From a checkpoint of a small mixture-of-experts model trained on Wikipedia.
Size: 8 layers, width 128, vocabulary 9570.
Experts: 64 GELU neurons an expert, a softmax router.
Training: 243M tokens, 7416 steps.
Below are experts of layer 2 (counted from 0) of a mixture-of-experts language model. Rows are named down (a neuron's output weights, with its number) and show model dimensions 0-127. Each number is 128 + 24 x the weight over its row's rms, rounded and kept within 0 to 255. Numbers have three digits each.
Before each expert's rows: "raises" lists some tokens whose logits its average output raises strongly, later layers aside. This comes from a sample of Wikipedia text that the model never trained on.

# expert 3
raises: "in ", "was ", "on ", "of ", "ann", "and "
down1:150145122138108119126113055116126184126151146146125097111113123140102165089118109177139126136143083119097130078109125143130128110109124138115097106157139116148127174066111106127101124104120116093106115082100119131111127145153112125140144084107101132134091120120124147135145169097116114111140109084156104124124122178118146107127113108158133119109138140066152102082134074127135139130145
down2:132108119166106103135154175120076107130095111109073153170108125124161089109123084162117094109148121154097093118114136124093137119152157132120094154161064129145173140103134131121129141112090101116112126088100140117130112100122132127151108135094145153083145105135101113158124118122103100130142145094106136157105154148114118116127126162143092127128089113134183110121111115156137127102166
down3:102111093122151076148122166130099135116113158148104128121111111134098076143130178133115160098118145129105116120058132105103123171174148131100103158129127142106107086139180121080101118159124122102130150169135126134162134159130116154161145139141146099102131159158112133103112119130134184153127159155122139146111118139165115148093149121136116150107102113136124125128119176130098094153105
down4:122141113213184174115106147145150153119117102128131138094110160119100141131125174107133102150132149140137124170117138138125139114146135145096177109172129152106134132149079110104152113128116104109138141117166134149144158141150164151081156115133126127118109146102131117151102078199131123150131148124129146106121156162154110135132114162152119117123147132143133135127164148152131120063122
down5:095148086122102144138152146107118131132118124137117164142108116080129098071097141088111120129094156110164142099137122133101121136150147155141150119120171132127169149140129082102134122123140144143100123141127126120129154073112151128129165104160156099143131137126121117165148057150124105122088073122154116150146145104184139105101167143114133087121149139134107122142139100106168139104085
down6:162121168161095117139128124099151176142150130131140118128169158089133120165097153142083123105098151130139114168095086133113106129131112147125078120143183095169144123130106117178140128116110161088099135150093137118122169153136119149118115156128116157137144142180113099129180153127105135139123100085104096139116133153109121133135117148100156111136097110149129142085166128106116138105148
down7:094124113114128141135184115124136089170123111137177126140149149120144101145082127156138101148186141150153152120126147103118093137116090130112119152126137134116149136133181116179142096126109113139150080129101170165151117101123156131126079155116105158107101111090151127132165119078097119134113068168138106116122138161129150079132120094149110127112134113131135121160115141131144134137099
down8:142118098091122150095152110112096146088144114154121124148120108142136157127144134134107121105141103110110107103140156142082123117123145139131145130117125132044092116094197160117136110134097149105155112127120118158136154108144108117117148125141151119109112078141122146116136086117123157119139101140161138129163107147136102162094167139151145115126133064091153127187094172123104137114156
down9:116144075128065124123150126137111100118117143117127118131143134127117147123144150128102111125139130110134114153177127172106122141105114135099170178131127123104142086086138169117155104138165099166086147131157163119123118094136134089112155172152138132101129101138069117121141116132136141108105139101135104169152140137135186155164094098106141125118116103116144106139118099146189112097111
down10:167144155130089149143105120131127121132163133098089147162094132117143063153150113185136102146139149153134169151088136088131156140116145113159084164127122101117130110108103148094119121145098143117132157127088117161138085155110107159115124122140129061121124138126107143092169152121110123164123102150144122130123140115115141127139122128087176093134083149104137159105125133103107118126164
down11:126113114111152181132119128078112140130115105163131110109096134130140138143098106122125116091148116136202105162149094095116126092161113151103130158131146081160126149128155142156133157134145141112152119090121110100093127185138128111144140126169129102111132109128092128100123109148124172153169119143106161124089084162127104099117117129135141116123159087126110071110131167147130096134132
down12:086146105140185176135121142083128112142111134061136140152148090109126137114167117141142120131164140113113117132104126141097126102138160126087164190131140124111108123153081104088105140089139146124113104142104137115157096081119142142103112110133109116152129120117129100122169109118101107180133129136122162134130161136092153134136155105149152100109120161100111080099104140148152117110123
down13:132129103072139117104147157051143141124131115119131132094091166129112118158120168139127093138155131122161095101089115133097136146109115137162077141115151103120164128113140103152141158119108113144109161128121124096145088134142150150144149146140100178103117094063127120132113172096096158122097124116154163124142111130142083156116142124106168120138142139133109102164130153106112136109139
down14:199146156140109122115121118121143089109132146123103074168134120123165172170104128136119112123175118135164116152142128221142129164116135132111124101170141153141120115117137164136093133134123148107141136096150151104097138139112147117125130119117085062129110150122096139105152136146086111116126094109111108142177135142153111106123133135136148133128151149104103093096106144129119152154127
down15:140096123154111132109123109090133116119118125128163132131170129145102125104095123120110129142148114164140115164164173082099168110140119127156135154115154100106114133124144135148103135107126103162097136133095086077099134119137076149100125105103071152112133086146173162127153132077129088082136104104117123142079154103112097091128117116127131135141144140135151120125130114155177118159148
down16:121132139160142097105126160150158106119115150110094098103126130138129136164138162150129103176153136159146089115079091104157110136115150141143127118136152126096117151126171103112121054111148154155133120127116146156152127124094105137108136077144089165117119132135146176112154091139098122157135168135084146110093109141116152175134112090143139155112155123135138087163105163127128109131129

# expert 5
raises: ".", ". ", ").", ".\"", "). ", "., "
down1:169139107102154138093153102130124097130099122140141134117155112142109096149114184111171087138126141153087121132145163101145153107133127096124140134150105139145149135102133105087131161126137145178171121166140112144157069096104137128175121125147117122137124086123093134111129102099123183143130130158126074125102130141102146138152147148109124131124123149117085101112134079132088170115155
down2:109187088158128138122153094108119091099139156181146096174125119129138130130108101177126141117112150124102096142095129112113125132129107143159114121157118134128126111126131130163114134105122157176148109165130122103094125121165129136149099132131102145142128110163087097107104073171156137111161099130157104083143150146120143161090123162115118112120122146101128081114132140122155079172133
down3:145128088106171115141119126095106117135104116143147125135116111161094129141160125161134096145108131129139091124082158108140084115108133151132136124137084130139106105121161123109106130157146120105107157084163144137065114096154114126154170127141114154130109141136136100133150099128178114158137134131113129062152079172161139079091153132122155135115145104115133146120186152118145101149123
down4:187147143147161119117102114141144105138181125129126136116082103109147172132132124171114121141148101123185133149144105095147116102141167120075101115146125140120172127122130127130128156183146129143139157135132148169106139124119137136142135101092122164104184092146122176137104099165121112178141170160121159133141129139133134088123126162160129146129121122166136136110120111146172117160128
down5:155151080132139100144118124128157117119151077110124097138124120124096165108100144102109124145134134110126108135108145143096128128131128182169152127109121131130154108137172121101163125148179171095150129147131124121106148076142147111103123117135143168179127119114138070108099141099144102130147165102120153172112131122098119125103142150155118103145158158183148102164094149116124163098151
down6:107155155127132090121137124143120098147131075123120142167157122185179104094123131126155120106127121095119163148150129099128089134137155100148138082150135101128128107112136149133149084122153143161135137104156145153142122129122068108116157115084119158184102170090175144132143146115112111110116126137156139174100150162139135102158149102179131146131118115110120157144119103139142132116167
down7:124182137166137190090070123157121101128147135120179103128118170123142141151128135118119148125152145123146154115153158160111112137121114112106085122107118094116136170154146140137158123102130133077098069082119151127122118193118128143141110098144165098194140132156117113079116090149125122132132116100132154127114124113092131127100139131155099136148111098144135126137129114124119113123121
down8:158159137153156138150134111121101170110162135105120102142092088153113085118125117191123110162144115135099141119079088131137107135151147118125092103122144091093129133151090097109139070155137136149107142149149137106142145122130103126132139158114119158101098164114090119132093105129163119121145130087092107130096108145137089109137140131164153079095138139110171091156148115115096130139138
down9:104141149148142132135113104074141187138183115107118144142138093128160095113130103141137132175095078113115159144103131132104122116158157116153142153153145124120166098157102148096162082131115181123127121131121116119108134087177124119107162147107099129182140154095099171141112140123114108138146086129145100129119129116104085124135135141121110163113150129123142130138156127141094163104093
down10:094139102147115108128108159135100156108114131125115105150121150090149098138119136120108092187151139157117183134100151121143128123097139106160125140128125097124096113125133072121186143151131132174105103128148153132134117142137071076154146115120112142096099107174157158112142118147161144113140113096155146138106133158157144116124125130170150152131139111062142118143132084155115107148150
down11:149134126156139109151182093139094140142126163088122124117152149113168106144096128116119170170131118121102136085115140107125124142126067096153115108098136119124145117115132119115109147114140171155142129077125115111093133160118128110181082111163188093142134166146141121127132123132148141119140152106122153152136118108122106081120117079179117133136122130131099088134140163178158127141146
down12:129119123143173157101152090153145109076152109119124122132158139133106078119107106156153137109131133136158106146156123174127154159117125173082163115158148088139168117146131076122119155147173106129107120128111125125135123139109103145118106162148123156170138085086138148113137157141127066167118129109112139139158102107128120105151164123161106113133091115149092109168119145131096141139144
down13:094130101132107142148172108160070090148132147141105145185108162123174116129134151140175083129130081095173154140108129128145153123126086106127139087162137101127112123141093149121134147120108103097112139163130122111118110114119153117087142133111105145138108138109158146158124127112163105116127122130123110111129172130083089174123115128138137103140145075130107112141070148139154151151129
down14:101141122115107116125128094148148103143183115138141145152113102145152116123111143121125112093102112113118137171106160142140098123140135141148115094184176128160134125084135096128115149114144161111130150115152163099127139144093162144118149150097075158119073136126137073134157127144106130126120121169110138159102134087153130153140125120111158107141124152115143129166199157102156084143130
down15:114108129142119130135143112131143147120135137109157127138112139157087047142119119131139117145112108061139124162121143109119097130121163116123141116130115096146098130185160101119138130120128104164133125148146131140113142101128128125187108097125110188182109113141109083099116119122132137124163097112167164109161113150114148123094142128088097111116174135070144148154107117132111081133126
down16:166154092141133151105126100116166101132115096146114104124143088152142134118083105085102126114120122112096124158150102150163137111126114098117151093148133085141126143148129120139131083104188140152098078104112130130118146134090123153129146143116144112126154115123151111088094153138114124145098127122102088099131149115129109111123105175101180194143150094137105170126113171142101138134126

# expert 60
raises: "it", ", ", "o ", "e ", "e", "ers "
down0:084131137158093131127135138101111104127076114143146136086138120141150134149158148142088119127153140093118142132143113121098118113151110108102147146151153147138124133100138113146153153157148148110143137120156174109185117082138123134101142087059125116140169108082149147149139148089123124161138114157128113085125141144126118167109122177180168164129111137142145076137135145168132141118118
down1:106110164116150121152104193122136133096116157090114099147098121144124161191100163140113157154124135151150113110118074109105130189165137132132100164122100101155109155192115122173115111141120115139100160106106098123152103168134130113143134109090123169102121118126118102114154158119117122125146142087119120146121134118120116104116148147132127130131134120186128154122172116106125106144107
down2:106118136165153112160142120130138151122144148151125138170079130087109104116096146117135116137112148142138102108136120135129141123157118156090133140085158109141156171122101153177152081152144104128102212119128110117122149101143130123137149159127111193144098120123139102143131141127111185190144090160108107116113113169099141121120125102124121124132115166117115128119121136103130077118115
down3:144139132135123103111095106095135197144136144111113122142126184152111123147072097135098107152158101094112164144149136113135129107173099102076111098142189116168158108149094115132142112133113120151135158100093144104134129154135098130122126094140109087138131107118079083117166142119147167117129116107102111115136134140143121109110131139122115110137136115146090103074115137121107102161139
down4:090171125077087095134121164159115158137158108136143113145140112102123124135115144094099105168129120193146131121101138106124122108123127107151192164136134141103087156147106074078138141113109124152116106125115157130160139095140147128168131142155156127121117136096149118120129119115157159122116135109161139134145138074187116165091137121111110148133135126119146158176126134096145118127107
down5:149122147113127110114123121118106159113133130163141149144114150143155091116156155156121134144130153137120097164117102113136150139102115150130133114105105100162073174099107125165171168106131085128086103129140097119103152138117068137161135140121099100098127146114115141127154098159125078159087128134067073146126142178113141114113076153147124111122113128107139121153123155119109156128138
down6:155153130133148125131109119154122118117115130092143140118096133140114099105101109162159143194100091073121097170089138100121117119115105090117104132120130156178112113165103127096102159136132138131090144147152166111119100128131141193156113129131131161159130118119113172106145148107122158144091095107120124132167131140122120109141150132139077153155138128112115104132116138117099189087118
down7:156146145137139129148143173132137090148156097119089168124180120123130105123156135101114125119101151132168113127105120117133110155161116115104139148174127159125124145128125132064143166147097160124125141166152139166127136144134160159146123162135117118096128114143091128145089068095151103148096090136165131075111140100134102131113107154093088140108147098132119146136130167163097150139140
down8:144141105122138099119135157146134134093078162149106127121121124138137150162117123110146115141111144159106111137117120153134111080137156122168095125153196129127106138152137155175119122102118145175099105112109128111082134136146120091084130092151132122158125142124133143107176089141074138145097138148106131115088119118179148117135151178164131172153134127107113131099123152124172135169148
down9:120122096147107114142097110156165111144154141136151145157107153137141135166120128145085109131111160147138119103146134151142124150063130163127148127066163125143097201116131136119110127134109088101104118117141129134074147151126106116126129117139110139150126153137125137089063091133146152147116126120072183120124133138126136118167141098118085142160159117116113162142170143148131099112125
down10:118101083120091128131108154153143132154139117101142110137132096177140131143122126144105140136127141149172154114160141082073081155145134103116126155137142130136108134111150134132149139110118147140182098160133118097098148171138129151099138090100110151133124155151071135090105147143159123140155147121123097111096096101095113140076155133160103130146149097113120091155107180139118094123124
down11:138157165106138144140156189143138120177111101124119103116116117082156125142157097117139110142164158189135117177075144125094123128127158155123117093120126136163129127119135153099153092142131142119113157121127129113155118078130068090136117133113144099104108133161150141139124126088139119126163141149144175130116113154111108112112121096086129111095155127176102091144118109152128125162123
down12:122123132127129150133084131121117090137114142140125122135133105110113139148155123096107129176138166121107157113167117145097135094168137135115183149131137109179118148079129106069142125112084164094163127103106081136143088137116115163158142129132120156138145134093155103136132155100153142144158077136151131144126156143156152125160142091106115104140087109128121137121130116153092150193128
down13:159132156117165140146126077107134112123150156134109100101118129114129105154188108209107150105126122120113174081102117132138104120098140091137146110104128108137129169135124126122133116124132113139111113123117179138173141140154084140142154143111124167112094140136123156112120138159107089084141145136147151120147095111148113129062112104103147097124153176144111172123113123133123139155152
down14:121162152126090086166134140137128133145132137139172144117117113116096122123108139113193180126131099118145159107144121142123126105084128150170108168129169158128132118145141117128123087101160121093121108117113142112137151123129149158136190145113113119168148131146128064132138128106166107120120092178092132113102150156147132151096107137127123144136162140091157153136137112101188153146142
down15:101121116119112094139102165117160116175140131094115125157107118122118106107121183093070095156146127151153132101074150139147119133151168129157183160170145134152148155096120136118123141123118101082109111160116103109085133087111162106133149059150127152149120149143122118164101137100158122142140115143129108155123129121131168162112148133134139116143109118162150114113161128126150105112138